From a checkpoint of a small mixture-of-experts model trained on Wikipedia: 45.7M parameters.
Below are experts of layer 10 (counted from 0) of a mixture-of-experts language model. Rows are named gate (a neuron's input weights, with its number), up (a neuron's input weights, with its number) and show model dimensions 96-127. Each number is 128 + 24 x the weight over its row's rms, rounded and kept within 0 to 255. Numbers have three digits each.
Before each expert's rows: a language model's description of what the expert responds to. This comes from a sample of Wikipedia text that the model never trained on.

# expert 15
What it handles: Place names and city parts of newspaper or university titles, such as New York, Chicago, B(oston) Globe, Seatt(le), University of.
gate0:108147155095200117095122130136073175150126123146176122091120155120152141103142084140104103095064
up0:134159148136153147105095135117133149077076132155110099157160102057173160099129124138143105148103
gate1:103110142117159119108117143092121113134116135119138162093151123121113142118117104124109076160132
up1:110105159120147143132096132100131092147100129162141133099110117159115106099144089124088070149115
gate2:137130166090141136138153149087122145129148149120124135090118123126131137148145146114107087117099
up2:129136149106131087094125112184134174115155085142129125159092132133157154152137101104165152123174
gate3:114142091149132168090135127107120123132142130111142111088130096191126100093173088105088111154136
up3:085131147108113106153136136170130150133128107122113133124138175117140161154090132105144124113138
gate4:130139123109114116142129160146128150115132139164124134135096082105150098130123113109119138163119
up4:118160118141128168101148125108104162121144106095137078151108143112104145144095142126151178113100
gate5:134101136142108112112120139082138124151129155151123102124135125123171107101110130170115197115110
up5:124137131148097122124124156075134149166139160146131100160141136148159120102123135171106188110088
gate6:106126124139186146124138122124159168153138119121142102113136122110126126132160139159151115110122
up6:106116136120165152118122105094157170145121120128142112092132119126106116150137126162143132103126
gate7:128123104145098127114150125137108155130132153144077106099117143127160168104132140107102135078103
up7:116123175085166120137125114137135130116134102145137147162100093135077143139164143171128098186184
gate8:153118114113169191120136136135114091137157115113092136132131117110121102088127132165120132156151
up8:168117100104151189116148166098136111146125145138080119134136110094112077122145139169115125172141
gate9:118121144169121159134159118144168108146151145099132173131123120117145081123089107153150155141126
up9:102098141095084157137102144124118125154097123134114142124080069141120103141130126111161102132127
gate10:157127129130140117093107148112129124137133112130121138161112106178113128099142093175103154106163
up10:081122121098121132135124097124154118138132170131115138119142131123162175108147117125158075124081
gate11:087112127086106143091088153119146139134128131140107081107122078095156102095137121116114131151121
up11:087137133122128125118089151118127132128133145124137124097170111079154073079128075117119136156138
gate12:087128101142163122085116132122108130098159150131145177163128125121107111074149127143119132107067
up12:165132172087125153123142128174156118166105074134109117119159143125143132129116116133156141113139
gate13:123188142122125103084124151101115095100107129136148092118142124127108141107127112153135120111158
up13:139145133093113163098119150109106102124134128143157108107155150113110128119155097155150097137134

# expert 27
What it handles: Possessives, determiners and the adjectives after them, such as his, their, this, 's, political, academic, final, before nouns like career or season.
gate6:113124153118132136126107105115117113121127099200113156147095108104149161141096126124128160078108
up6:143114167104113137094126099106124089121154103143110123134135109135183161162100094129119146094078
gate7:123159129121126107100159094122131158107119094105138124114087148114125151133098140141100104081147
up7:141088155155121125181109154144121068087091137107167109115157108142123111130128141134132115174070
gate8:125147199125150110113130199134114138152157104129142131151145127074130136139139141130138129109100
up8:123100160110130106123110133074078134145106100108130117138136117117125140104123151109144098130152
gate9:154130127128137092142114156102106136112129104086113138098089192142085137136150096110093116074128
up9:108103149104113103123098144145121182069134129103137146125108091142118162111178130129125105129128
gate10:130157158128146104104127107074150118123165137148099116114124130080119139095143132136114120096120
up10:124140074139127134166111137180110121113102115095178153178120141174124122131114129137163131144178
gate11:159137138158107134130151121143101135149131151180144091167174146122125123168149092128146140108113
up11:129116129122128106145101154078098135111103122096120179098105123118137126114132140148114140172117
gate12:161106115116094137072136161138096097118136135082119115136154123122164127135146127134111161122127
up12:149128136151096166096156181128143121107136108092124143134105119110135122142084114110136131107132
gate13:123148165094146178104109160116153141119132135144130152110127092179106145103137152127134198115113
up13:156115109160080126111100131158110130142120100083139102134116132107112109097143098169143093203145
gate14:122134058130093132120150138130115110115174146122122120124101148178110146099154132158108140098111
up14:163145095127125119090088119175130129127112136117126099098134130128135126120156080153125166143117
gate15:099130137136104094130070126138120116120114125172115127146161079136131152116148144133099122175116
up15:181126164127150148097122136126176141112131138123125093100115148079137164158143173160075157134135
gate16:137148142113116129129109111170137153131150161115092123123132134170146151124126099148134148160134
up16:100121131132147133117138109136084123103167115130137090086123115124085127151110124154126125105112
gate17:128130145156123126104122165114163131125082143160136141120136129137089107136126095130038168135162
up17:122122149195104126118143143131157157117169092166111111086119140159115130134148104108113126119115
gate18:134127130121158128149141133091177108115115126150106131127139154110155126117095105094134155103148
up18:134125109135104138143105121133077105113123137102130126125116075127100129137151133166119129166111
gate19:121139104122169102129103103129163124150140134159069197119114131152149151141106095124123139132101
up19:098118129101152116150131104111153109123173143133100181151151142165092125130140118141133134129169

# expert 18
What it handles: First pieces of words beginning with consonant clusters, such as cl(inical), sh(ot), fl(owers), sc, st, ph.
gate0:136153125113119109144089138131131097139145118119121096124164150156118172116117129140126114106172
up0:132129106127143128141162149151119141085126104107145119123139118130106113160079140117150170127121
gate1:118092109157136106130120090125119129071085087108110124168135165130084136130154135144080150156179
up1:110183147138131135115111168129117157148169137126132145063121122132131119116111124115159087119069
gate2:092158117087113096144118171090129150113156128088115104106118102125114158150134151129140172115180
up2:126113156142124169134190089099146125139127136165158118134108143058118094134095128122153128085104
gate3:125118160131175130114111120095121120145153141110117165150141145142141099159139099141088116151170
up3:138106119118132147115142115119142089158166090125124167146141127151135113101149126130124131136143
gate4:142136156163108110091114109131131086108125128143104083086122137136120125154125149100159142152120
up4:136091138127153105153137164117097141133111111134075124129155127139097131148143090144134118148099
gate5:133139129110149113116159151098154099139112102097090100110136115154147130136096106126146134155173
up5:145114136125052147108105124092110125122108127121077127131130140119157125134116137079166129098152
gate6:132133152092120147134160143061101104145109133105094106142140126152148122176136138075146136114154
up6:082126110155122123133094112137145113120113147136141072104166076128099089166121177143128108098116
gate7:109110132169110154115157113079175121131151129131109119136129126132155152130102119143127139116132
up7:191106141088102132141114108185101140123097145164130135127082125126098105142167139139139097121098
gate8:126190173094167157091105133116070115115127103131122093152152125115163118200126145138094134093104
up8:111101101165123103131145134149157126152120099126121142108137100143073117138077137130166097096120
gate9:103100144119125115089118127107076125161111111141119142086143136089106125105132133096175179116130
up9:111121146099135102151125129104147135123099078159107130137138159104184152116107176126148103119117
gate10:141147150102102161093159103107133118158169137107097158152115118097123145115132128133095144110175
up10:106125144117087139103152120088175077116145145123098142153137108132133188083116139130104085113190
gate11:098128125131102122118144103159101115155135121136102137151154160146141154170145135122124121123093
up11:077090149150154153098100135108147098129108123116149123137179116108120146167087125114187110099141
gate12:154150159112134131101117127143105119111108136125133112142093119142183151172085119120138165087161
up12:104148140099134120072134134146091134115120164137095137171124128144164096167145094108124117084131
gate13:115170168135139121089151095110119103136100119122087127201141127154102120159145157116113135121167
up13:135123086126138105157141140160137155085164120122176137053109142123110136113124107154138143150128

# expert 2
What it handles: Word-initial Latin prefixes starting longer words, such as con (constitution, consequence), trans, sub, inter, pre, re, in.
gate0:159140162116186118091143158151144109112101142138139166131161142125156140133130127178089122129132
up0:134124116122154092100150153163154123113110159121147177140158112151149125136129136161110117099140
gate1:108148169099174128063142126112142103113122130104127100138134103137128122152148146068086135133153
up1:118131120154083121150123166152105146125097141149165137151116162091111102149102139110144099104085
gate2:094156147152113138165150165103147102132092115130108091127124170113146141119106127098118162125139
up2:123148099141142152114127073122091128171158158121152111137131100139098113101137167119170075187122
gate3:103111142101169178108098130168155126104113124145128188156161127098140113093132140121141178119130
up3:187109120145106074146107168112115149164107108112144111073100111154115133117124087139140084139125
gate4:125129159177135089106141113140084160135146142165106116139144090130126116153161126099079173114170
up4:171118163094106131101157122128067139159168100160138135126132111135159152140151139130168152100172
gate5:142151159109147121110128157117111136112078125111173143098140182143117108098144155154100187105161
up5:102113131112087103123090125098139099093121134135155146120095111118102148118166148119080130127107
gate6:156139166169091141088151146175159086129126129100134112126143152134079123154155094123148124127101
up6:154113144127158150120146173095152080128119108125164131137163166151147141120118106124094192148126
gate7:145106164147149115085150114154133113090149134148157114126152124097115140143115152112102114084102
up7:174105153130119106061120145166169122132142122140169140102141118109140148134102158133097119130087
gate8:082121212119121133118121129156151093127112112117127156148108106063100080111152112106068156114134
up8:158097114108110129164118109099176164158127128099112095126179080183140148151106136101141153115157
gate9:146168112107114110075123130156097127157128101121152149118126154150113102163127137124087103116150
up9:150100136134144111101113106112091133152183125168179157151128111149173137132122133158119105158094
gate10:143141129137131125185129141139160110086152106133116163129106137085149142125163140143139173103125
up10:132091135099131136125106140137109179167103143156134105111182121172109151128138123129168109131104
gate11:159108111121074084124155070116159186100132151128110108172152170121123109166157116135150118112126
up11:114138128136171150128113168153100103140121063135128113137107075102117149103090114137090132128146
gate12:103145157128126129121137144119150140112077114127141118179167105142155146098103125112125091119121
up12:163136145144153113094125119107120126140102125117118112134121134117140113121154153128148149142202
gate13:126123107086134114130107137154148171109141133163134146128112135130161112162152132122116125124131
up13:140139142154134129096131141130146094175170081113130101149113127164115126155160115147102155157140

# expert 21
What it handles: Middle word pieces of Latin species names and other foreign words in taxonomy lists, such as vir(idans), t(urg)idum, Spl(end)rillia.
gate0:145157082099123125112103112133146111119144139133149131156142135115154112138117149167071088118101
up0:090129166160132078110131080174132136139119133103136134103082091117176102099124071123128113154140
gate1:143140066125128161115160144100114155077097093147152126104145126090153103112159139105105148126158
up1:131115215167138124164099157155110137173144155128137130131117099139112146128095092160108141145106
gate2:125147113187131095121160127096128153162182133111113145120110095129107164140113112097122114127133
up2:133160129119144102113129154106117154142166132147119123134126115128139121157103103076110111105122
gate3:088091117144122140104141127138149118124126128122123171156130137105142091147132119131131164096135
up3:145175154147119145119167118140091157109108164173157099131153119133101141127137113159120038140137
gate4:164178130130115141158111135104152121151107092144127094139158152090131123126065083108138146178089
up4:120164143132133097111129136142132100099168161099168139145158089097082147129167157125147095124141
gate5:129117093120107146125125133071132109185129119097096082095153075111190108143128140129137107110130
up5:136124161105140124135119174136099137137107163116140134156100121116122146131147165115128155098117
gate6:146144104086126101149134155130152118116122132122144132124127114117128095156165122124145193129150
up6:124171103114115126168147122128150111115124165132132111122154124141048135145177092078165150133100
gate7:143154089137141159097108140131129158127126108112154138117126110106161096124124085129089102157106
up7:113149126097135151111135134132127170125107115126130147093125106086142109121118085130069105113110
gate8:112155164085139134091094177134095122151166113127117122080099106087180080144100148163131095180133
up8:128114113098120132164142167127106123177156100080109138117131161141158116148110098124126094146149
gate9:111155158120106148140115112144149144123117104107123114131145110112113122114140123108156127095100
up9:149162137132120141110117110116136119173136148142152115129133119145097117126131139064165161182107
gate10:143103091094158116133160139116180133095107150105164103135123177144170143139121111126154111130168
up10:101112131084145115103163149145126143119140107129156117116140160147158144107118114147158103144160
gate11:113127149141137160102150191134147104162100100154132150099091121079130150161128137137117104139145
up11:128115126124131129131153179131116098127104155135166156125117122106120121158159111128114113141148
gate12:114115115091110120091066118122131140168104116110121158136124132152115131116125078120133094141144
up12:124101121113115150104068119125125160173081147091148146156116120138129172111139095119120094168124
gate13:114143091124105122125147146104177124110123108125159147143130152078170165123101119116149134093129
up13:131125073146117147095139162135148124107093145096186132161095136087184152090120116104172140087122

# expert 53
What it handles: Word stems and common adjectives after the or a, as in adv of advisor or advice, organ, legal, Catholic, military, manufact.
gate0:119123123108148155114116136122076105148176092155085096141128130139118090124154118145154165110136
up0:127116126120142109138101123133131140102088146112137117083113119106144160140115135103124105121113
gate1:134145187134112135110114101082151164119106108118104152133178110135078138085115123120126163143177
up1:141152078116204086196108174097142139105110116097122105107106131140139135125177131097149116134125
gate2:148150156104162123110128146134123102117073129137101150086174089150146121090125122142132159131148
up2:147133145107163070107155157121111127122080162136121135116177079172127122120151152129107170168149
gate3:096104182117171113121154111166107122140150109158116162116156136149119113131120114111185103134104
up3:122132123137129122123118082160126134093155132162146141122163128159146086114130063136150134107128
gate4:106103132160111115120095126108126126135088103113092116162156096137065125140113143165112150132127
up4:135099155147123095128128122108143115101095146149130129123160076106108111118111104115149121122062
gate5:117136143143114155131115138111124117148099142106097124140137114119143106108076139131132191136104
up5:121123084082090096085154143152115108103121139112146109150094140160111166120147106126145095095149
gate6:112090139099120098083117175128157106154148097114139158136164131127145110092132145146106133139108
up6:149158121144096133201127114143130148133112130140145141125087140157126160190119154111134139111152
gate7:123171153146124143142167134089113129139130136152081113117144092128081130123077127160123138156137
up7:162128099098129140088113116154168137116165129126124145102078130113147152084160145146140139156140
gate8:115129138119157130110124110168188088146163120177105130120128107130122151105104148138154121146138
up8:152111083151104094143154167097106108165119137057125092140076110085118106137091098132079134150070
gate9:130157130110077134153124115182136116131145137142112141095113096100120159115144112158116122122151
up9:121130109109132074127137106104125149063117115119154121152115142145153128185125140134151126166123
gate10:137119152112089129167136158137138135112136122118086156139146153099140127126135151116152108125120
up10:096066114125128163093140122132098123067129142106133159143110142116167113127155142096123093105165
gate11:136166148115155167180158125070152125142140117147136088121141134109145110093162180120136119130147
up11:124120118122126056136129107153090135152090141113117160125117120148122141158148075148141162109169
gate12:116105137100133131119128155109162115127115101153123144111162166150114121179143163129148101116157
up12:131120100112120143122109151113133114126121134172108128112181106153113130145139149134151121150163
gate13:152126124096176109147139136095168098133083137124198170154181128152123105113130086136161138145123
up13:152122108098175115148157144133139107133073133097181153136158120169121079105120100119158143163137

# expert 46
What it handles: Final syllables of non-English names of people, clubs and places, such as Jalawi, Saraburi, Tranmere, -ić, -kov, -awa, -ville.
gate0:111096178196166173120129153102128109110140142151127109156183114144146109114100115128144117134128
up0:142144083118087150111156144132115139094132119065122098096088112104107116133146158154153132134160
gate1:141134135125142155153129145135129146132113128106125114149139074173136097134150133106141085145147
up1:122141138137139111109132129133110120175113146132132134091114159082117131115126099145102143108113
gate2:103149149102148157127104108130107126097148119188135150097122103149154127176144134156147102144119
up2:082147105098108114117105142113168157119156164101102091136117179143089134145150132111108180117123
gate3:166109120128120137098128150093129127148103098125114116157161102130098140138165094095126136123129
up3:166109147123138138107134123109112128126106102165125131165123098141137131123168110101157134111124
gate4:111172126121072128073131109135155137123133147162108137151111140135130127135129163129120148108145
up4:115158097088097137143122148099113170111152136134114133135112114165133092118125107144074141127137
gate5:111110159092063149064126095115134123129076085090108138132122099140130115153172129160136110136176
up5:177156112116174109159116145131127121104185205097159120107101150101128153128107112129091111122077
gate6:128116097130126127126135123157133073086106111128157121097097125149120109118139148097143113128154
up6:126090147126119174127127101110120117108146137132171115155112112124130148158146142152139129144107
gate7:154161115131126103108111119136093132068136085142115179150154170123125111092119165114133151149152
up7:133134116139159118138085118127096140091160121113049143123141137098147145117148161144171174117152
gate8:119120141152134117111095126140157133117111131117079116185073113155091103134126125126140110089092
up8:075085144155101131067118124119164168092123112125130120131089116102170121082148141148099125088070
gate9:108209151148158140110091088121088137143121115161095136158196114144124126105124169139136120137143
up9:167115144162137133126104128100123158157158113164162114130207102140100171141146147149094135138175
gate10:112145132120128138186178115137119113125144172143142137101116131129106112155159094090133104076168
up10:144131119105146146088055122158145119175110102110108109142120131133112122107117162165121169179128
gate11:145129108089117110137130106134157101116130127139130151135113132130162091143151156120129167104132
up11:100144142105104126145137171126127064125124102126111126115140146082108107144147147130123137119145
gate12:123162157117136110164184159117120160141099104100113103124136155131135090165154089108168111144100
up12:149105147106143159134097096112105114129131175133117169126142107131161166081125112121105136156149
gate13:116089110128132162117191157144115150100108145150140122077138137160112158120138089103107128169133
up13:153093113103136136165186129142144150105117136102117128113108140144135164139117079111116157170140

# expert 35
What it handles: Capital letters inside country codes and acronyms, mostly in sports tables, e.g. the R in GRE, SRB, URU, and BNP.
gate0:169160130137122190120148101142162146116090136171149125131105171116143142165084153165135171098150
up0:157152157096118148119128086124158119124103136159125114114102157126160156158064096171148149138142
gate1:140096165149093100108132105076122133102149128138125125152141102136156189192145104178151137131128
up1:134102125188114121125140153150148105157131082106099104133126123130059114121135159088139143104145
gate2:138128108078171127083169126133113094144148123112164134139132119117136088166152121129105101097149
up2:117155111138104129170109100123121129112139139142093120113141134138147133108136175143122137131108
gate3:113113137094153150106120141087149144118134144092118152116109153111148079132098115146098115080112
up3:146109128149113115143127128113070095169135118158118095161126123117094184117141165127124130190142
gate4:120114106085139150104097112116164113130167139120109180122112111140120142151132113099105088138116
up4:138133096138110140151135147118090137134058116117103131105147138130089126147115105147157180142135
gate5:143125050153153105139148145109126102115159140141129098134134109149152070158135127147162169135156
up5:145165071150098112146157143117145130112165134096102112127144093149114081175127131126150143121120
gate6:127123105123110106114100146128182148108116156116100077119146128106164072114090101125122160146078
up6:099108154054142137126104120163144122100156152108150155126153105140128111125158125110154116189109
gate7:118081146178129097134103098109162137157141133146118166136179130120116164113107141106114120132139
up7:141131116108132144129157162119097145096116127143154104117107138113144102132151129171122140168099
gate8:149120092099134106115150088144140113119109118125119140102144150175157150198110070142096103156117
up8:154138123099075105096155105087147086094125138082119170093121153152142140154124103135109120161127
gate9:162110140136105159113126138108157156101120140123135097129108135132158124172113120120118135125130
up9:104152144125180106127131086144110111163139105119135157139179141108148188098135121158138106134120
gate10:189115153100146160112105140116096109137120119086135124150076125140121132156116093115117091129130
up10:110149115164114153162125130148142177114112127134146180126146114115148142105156169136136156148154
gate11:154117149164146152179121147119154093148167138133123203113098142129145136127205102119097100140142
up11:129132137178156114159134188113161118114163128102111158111131161117173147097177120128097130111168
gate12:136122125147073139117110154134108129090172182149107142087129167115152152152130147141140181131108
up12:133129114165146148113151094143132136096134078166132136127087128143127090143164133077123147107102
gate13:174170126141121125136092181117120110133099116120148121125112127131090111119117146165152120124187
up13:136171123131113139122157168155119091148121119135124120061143141122109125125140115163136139109174

# expert 52
What it handles: Stems of Latinate verbs before -ate, -ated or -ation, such as gradu, associ, collabor, subordinate, certificate, often after was or is.
gate0:160125153091175125141086138156149111132105136176108157126160152097145147120113148127117145157106
up0:131132150104164137144170145130145066149119119151093134111148133140147171100089123111134160136120
gate1:101125123169162149134159160134127118136159169132138100146156095115092141101152115139087142097161
up1:129146123143152112140106101108112122087144167121125153124114118151109130151143129138095160131126
gate2:160151170134170128077093151102109123103176141118142113137153131174174152094134112130150124128116
up2:128107126103109074095145162142103163125131089128151123135117143086098121155089143135120137144115
gate3:115156112112127158124124099132129119112135174103124096083094059135131113132100148122151150178133
up3:186150136116111120125122122095136118158130155099127109110116135163137137157122160126119128159158
gate4:099115132105119105109155148155098143138113130103108191150126134141132139153124117139138095157088
up4:163117076111157122152080116137111113120073150156140102096170138145173149129157125103104152135102
gate5:121120110131143145137152144124149094132173152157122151114154096129179134160119129094132143155157
up5:150155146126105136172136136137148111106169129109139143088143092142169146146122136095120109121156
gate6:111140128150142116118134128157137146099134109117140144108130107134121115141158111123120100111107
up6:106138116172152094112116161149109143126158129163112158112089124121195073154144132155135151132135
gate7:162104132173123142106109093119168152145144144118136137179141145115121128124175106129169079157100
up7:146113147149134114147136129123176122142153162178127156133161128165144105114103118159113132130108
gate8:125135166136116147111158155182116150123162098162147167131165164110175138099201098100099124145155
up8:141134096136112121123113193133115106161111136085137099111103123140138118125136115087085109112110
gate9:152133176181117135121128144102158118203193062112154145124164106128166152148163112114130109124132
up9:109099112130158127144076141124109137114124180150108115160161116095102119133090141168166184140131
gate10:140142124143123063071129143087115094137137149126131125129139112076140092160138089107138129126119
up10:124153141105096191160143142146127145125141129143111119108127108175099161108132156162095148127151
gate11:088172124123119111121130090151098142106116098132130147126131074155154149144143110143095103128105
up11:151180134157125148124170131141133113131157107096112171142157113127171144151105101139134197109109
gate12:149147147113139128101116132118143095152165104136131169142174118080127097118081067105100100112144
up12:159153174123129132108147145139148112123175117131098148130154116098135100119110112118093119109118
gate13:140111122124129128134118136086085126182151126125110180139169148111126137134117068086151136125150
up13:133089125106112123143098136093099113162170107141131181137164126124116139149093104068146138123149

# expert 42
What it handles: Pieces of country, region and nationality names before -ia or -ian, such as Bul-gar-ian, E-ston-ia, Serb, Roman.
gate0:145115125183158130119129123091092099139081147168111124134122132138143198138093133096155145086140
up0:126126164074089154130111141132157153148170137083138131118148150117113087106186117157099094147144
gate1:150125130087116096137151101131118137093111108107097124128162099129136081118096114127142168117132
up1:067133132132158169090115160141143144130129164130161137109136140131104147158159139154135120133145
gate2:165132111134109113086129116085112088128093150103157119100091136139115141120096188124126165131094
up2:128089132149093179132127174186126137130133142104125137109124096131114113150138068137128129131110
gate3:134108079107139131149134083156157143092165127179167126110142145164115143151146131092132142141086
up3:118155092118107132098123142117091165136159123116098137133127148087147120073107151164134130173124
gate4:155137121159135162180132128147155122116141147136161156156138118105143106161147098101154156097102
up4:121136119133169079096133132093120113143130129150111076159125161133137107135153079151108084135109
gate5:097143130170141136126116124138093123123138120134090154153160115112107175126139161104095136122106
up5:110146145156088131100127114157124114121139128123127137113151126151076150107123144129099153161114
gate6:151148100132141109091163142135148128164142124164166155145151118175118127085126149149163118126101
up6:076105159110133157180081132141112100116119125108132154150096113119135097107117157136111157094138
gate7:152074135119094139135122122122151109092093100143143118123113115138119106128135150142126152147167
up7:117070104148110140149154128118145142114169136103144157085144153119153127135103137158135144128123
gate8:153132082084103113108157102135108138122134103169142096096150124165110101128082132136145092122121
up8:147087116105127142163123075144124116146147129152138182141193145184103135143119108089085128159137
gate9:125105149120096106086125149127106131150118099131160128105132149134098167127124120136121138123101
up9:135105100125096082102106069145158133101116068166113088111137133149120111149082124114130128134128
gate10:176136145153104130129119094126152137126135140156148161147118078129107140147152163097126152130183
up10:127124145155140161145108120137144124169130099161182163180139160092182132123135093085106103118167
gate11:152086126126172128112176125057119125144129128180118103128161101122154148088085119119109157149141
up11:137117109087124153124127129118130156112119137143110137144109180116114148155097120142163091147124
gate12:150102101129126110139155155127090132126109130132092072079168155096150133092127137103119119107131
up12:115138117165132128103083152153127150128124126152160170190075120137106124168154106162113157146131
gate13:127151085110142161115096123106123132075121165139144145096185135091156145174154156153132146164139
up13:110126120137130132108155132107131120097107121126149128119173130111141129125098110147151140137195

# expert 40
What it handles: Middle pieces of ordinary English words after an opening fragment, such as sat-ell-ite, prosc-en-ium, fav-or-ite, adj-ud-ication.
gate0:160078163097145119114107132143141133129107141149134143116163126117168154159166125156117093144109
up0:111153106143138093129153115176111150154116122125152109108090129141112103102097141106132166145173
gate1:125182096128152105108144158113111114104144118113099123165101123162112151114120115141120137155087
up1:145132107120119159109128138135128135156141160120116137101176138127135100141109139126107119127162
gate2:145122132139155121133139122124127150123160126126106143110157122144121189111154097099188133105075
up2:117145115138060116112135133099172148132114122136104121098128167111129103152134112123116146142159
gate3:124164164080146118171110094137144123115131109127133112122140117127138139181115128114170148153110
up3:142134083115092123079107131125144155169092131137151122101089132127153175142124103143109142141127
gate4:128120083118120125095086128108126117094153134164155151135110119135108138124131136114148142116155
up4:149146106131107117138095129098123128128157145160170135151133154153131135130119119140149150109141
gate5:117149125132138103081124127133104106083111152122157186152153129095137150181148177112106144111114
up5:138122134181125141116136069102056091158149148176118097134146109145112132147133133135148138104158
gate6:154128114093175117126149156135103108107133110119081150093165095155131127121122143102157132119127
up6:088138122151084147120103129135128151129126144094179143169122127137149119141152101121127132117194
gate7:149158137149111096091141127148148132140142143124167154132186147127134094127086117127171103112107
up7:156131164156107074112127136140145107143152126120139121114180153131123081137085137128190109115107
gate8:098144145115116139112142100113136089208137105145085112131111151156174128119128148133129122106103
up8:119072141121155127108116103110137119095117142145137131109107104115101141154128150109147129119115
gate9:095165093116140128124149131108102101083145130179127138115149150130137150102114096150105132158134
up9:148113184150119122118114116120161150168115122112108105115137078130107107141138156167155124106070
gate10:136115152124125151094112122120107114142121127137109154091098125105120097180138141131149102128089
up10:153103075163131104137131127097133132114139094108092133111138149129137116198182143101126111072110
gate11:146145178084136102157121134099134110109136159163163174171126177115131156112134144068150124136134
up11:148119137129128142143140151112120158157137130155134131171133156139126133132131094112129135137121
gate12:114096112129135090161094167099108132112104127083112147106124128128156094123128105139098136087139
up12:137130144119124107133101180112115138134164147122165114109125081134101090125095100126120116105097
gate13:166163084136138137085106154138118144118143116162084130093127154094104123138155106164135100080093
up13:129165116145152115075127129114140147089120124143130088114140135091138138134142158134141144118090

# expert 43
What it handles: Opening stems of long Latinate words that take -ation or -ate endings, such as oper, particip, collabor, Conserv(ation), accom(pl)ishments.
gate0:171095115139182143120143144117127139148128144108160123065144125103194093149179131126129104121097
up0:141122108086121152136188143127115174110118146132106141079107097151152121131139160130099063137133
gate1:138174151202118146129138208122150153164111112135106104142141112097147116137122151161153147100144
up1:114128140131126123129116143096109123137104138132106127127068189109133141122132124087083134110121
gate2:119112097139127147112161156114159126137111104124140130092086134126168120157123124119140145136161
up2:128172102112119152103084101122110133137172129116114155134129141113097125118136140148176106113110
gate3:161126098118155129136142116099097139133135153102114141137129109134133157112109147115125136134132
up3:156130117116135124157121128110128127141103160105101111151133092142143137110128137134130141111119
gate4:104143126133145149127166134144133110089134112127150160119150125144149131147130157135113091156139
up4:075145170153129101116143141101073113107103138133157147091129182089155133125098112156122123123165
gate5:157096158137142098124148133109093112083176151153143112079142094104124120153111125134167094107084
up5:146149143111146072126160128113121138134126120126155094138117125106145083102092134136161095095113
gate6:120106135148159136128184137123120174109143125145137111103122141137146154150161143136128164145152
up6:106182160112117089109125087152159135085124154138167104096127105099152137126091122114121124157156
gate7:113123168128154141150146126132098149146109124131134132119147137171167130163147121151160075150116
up7:063122101149120127158131112118132096102115115127126160153095141126100106097088129118148160106128
gate8:101137130131147160142135101078114135081120117127089109138101138123195128119119096101091115082132
up8:120129122109100098128133102130108169136081130125156137103170113137133141178119130125191074083125
gate9:109156140109169145085149106173133138086107068116126180156112168134127119156097115140156113154109
up9:133107060143119118107172111107150139122124108098127135127094181137118138117141124187109192122177
gate10:085195160143122131141157129140145128125121136120145136103134162145137130119082122136144107113127
up10:099136066149112150151113135134119123173089124113093169130064088120110119129134104141094128117162
gate11:139154149120156155119150124103148128102109117131128142107101144120149107124115092149158105145090
up11:150107149161106091155118136143166139161178105088169120090119146165091114118125148126148162138085
gate12:103131107135167193116105084123080063174122124147126159137118096106145124134099145066151093118117
up12:134122169124126129162156115150152123106153131132120099137123143184127109087155148180143164097172
gate13:151120089089210096094134140096158145108150117105136117137128128123179122135145157149115126142115
up13:105138147148100139138152140124185102109082115167139099111124130154120171120106132135128137131129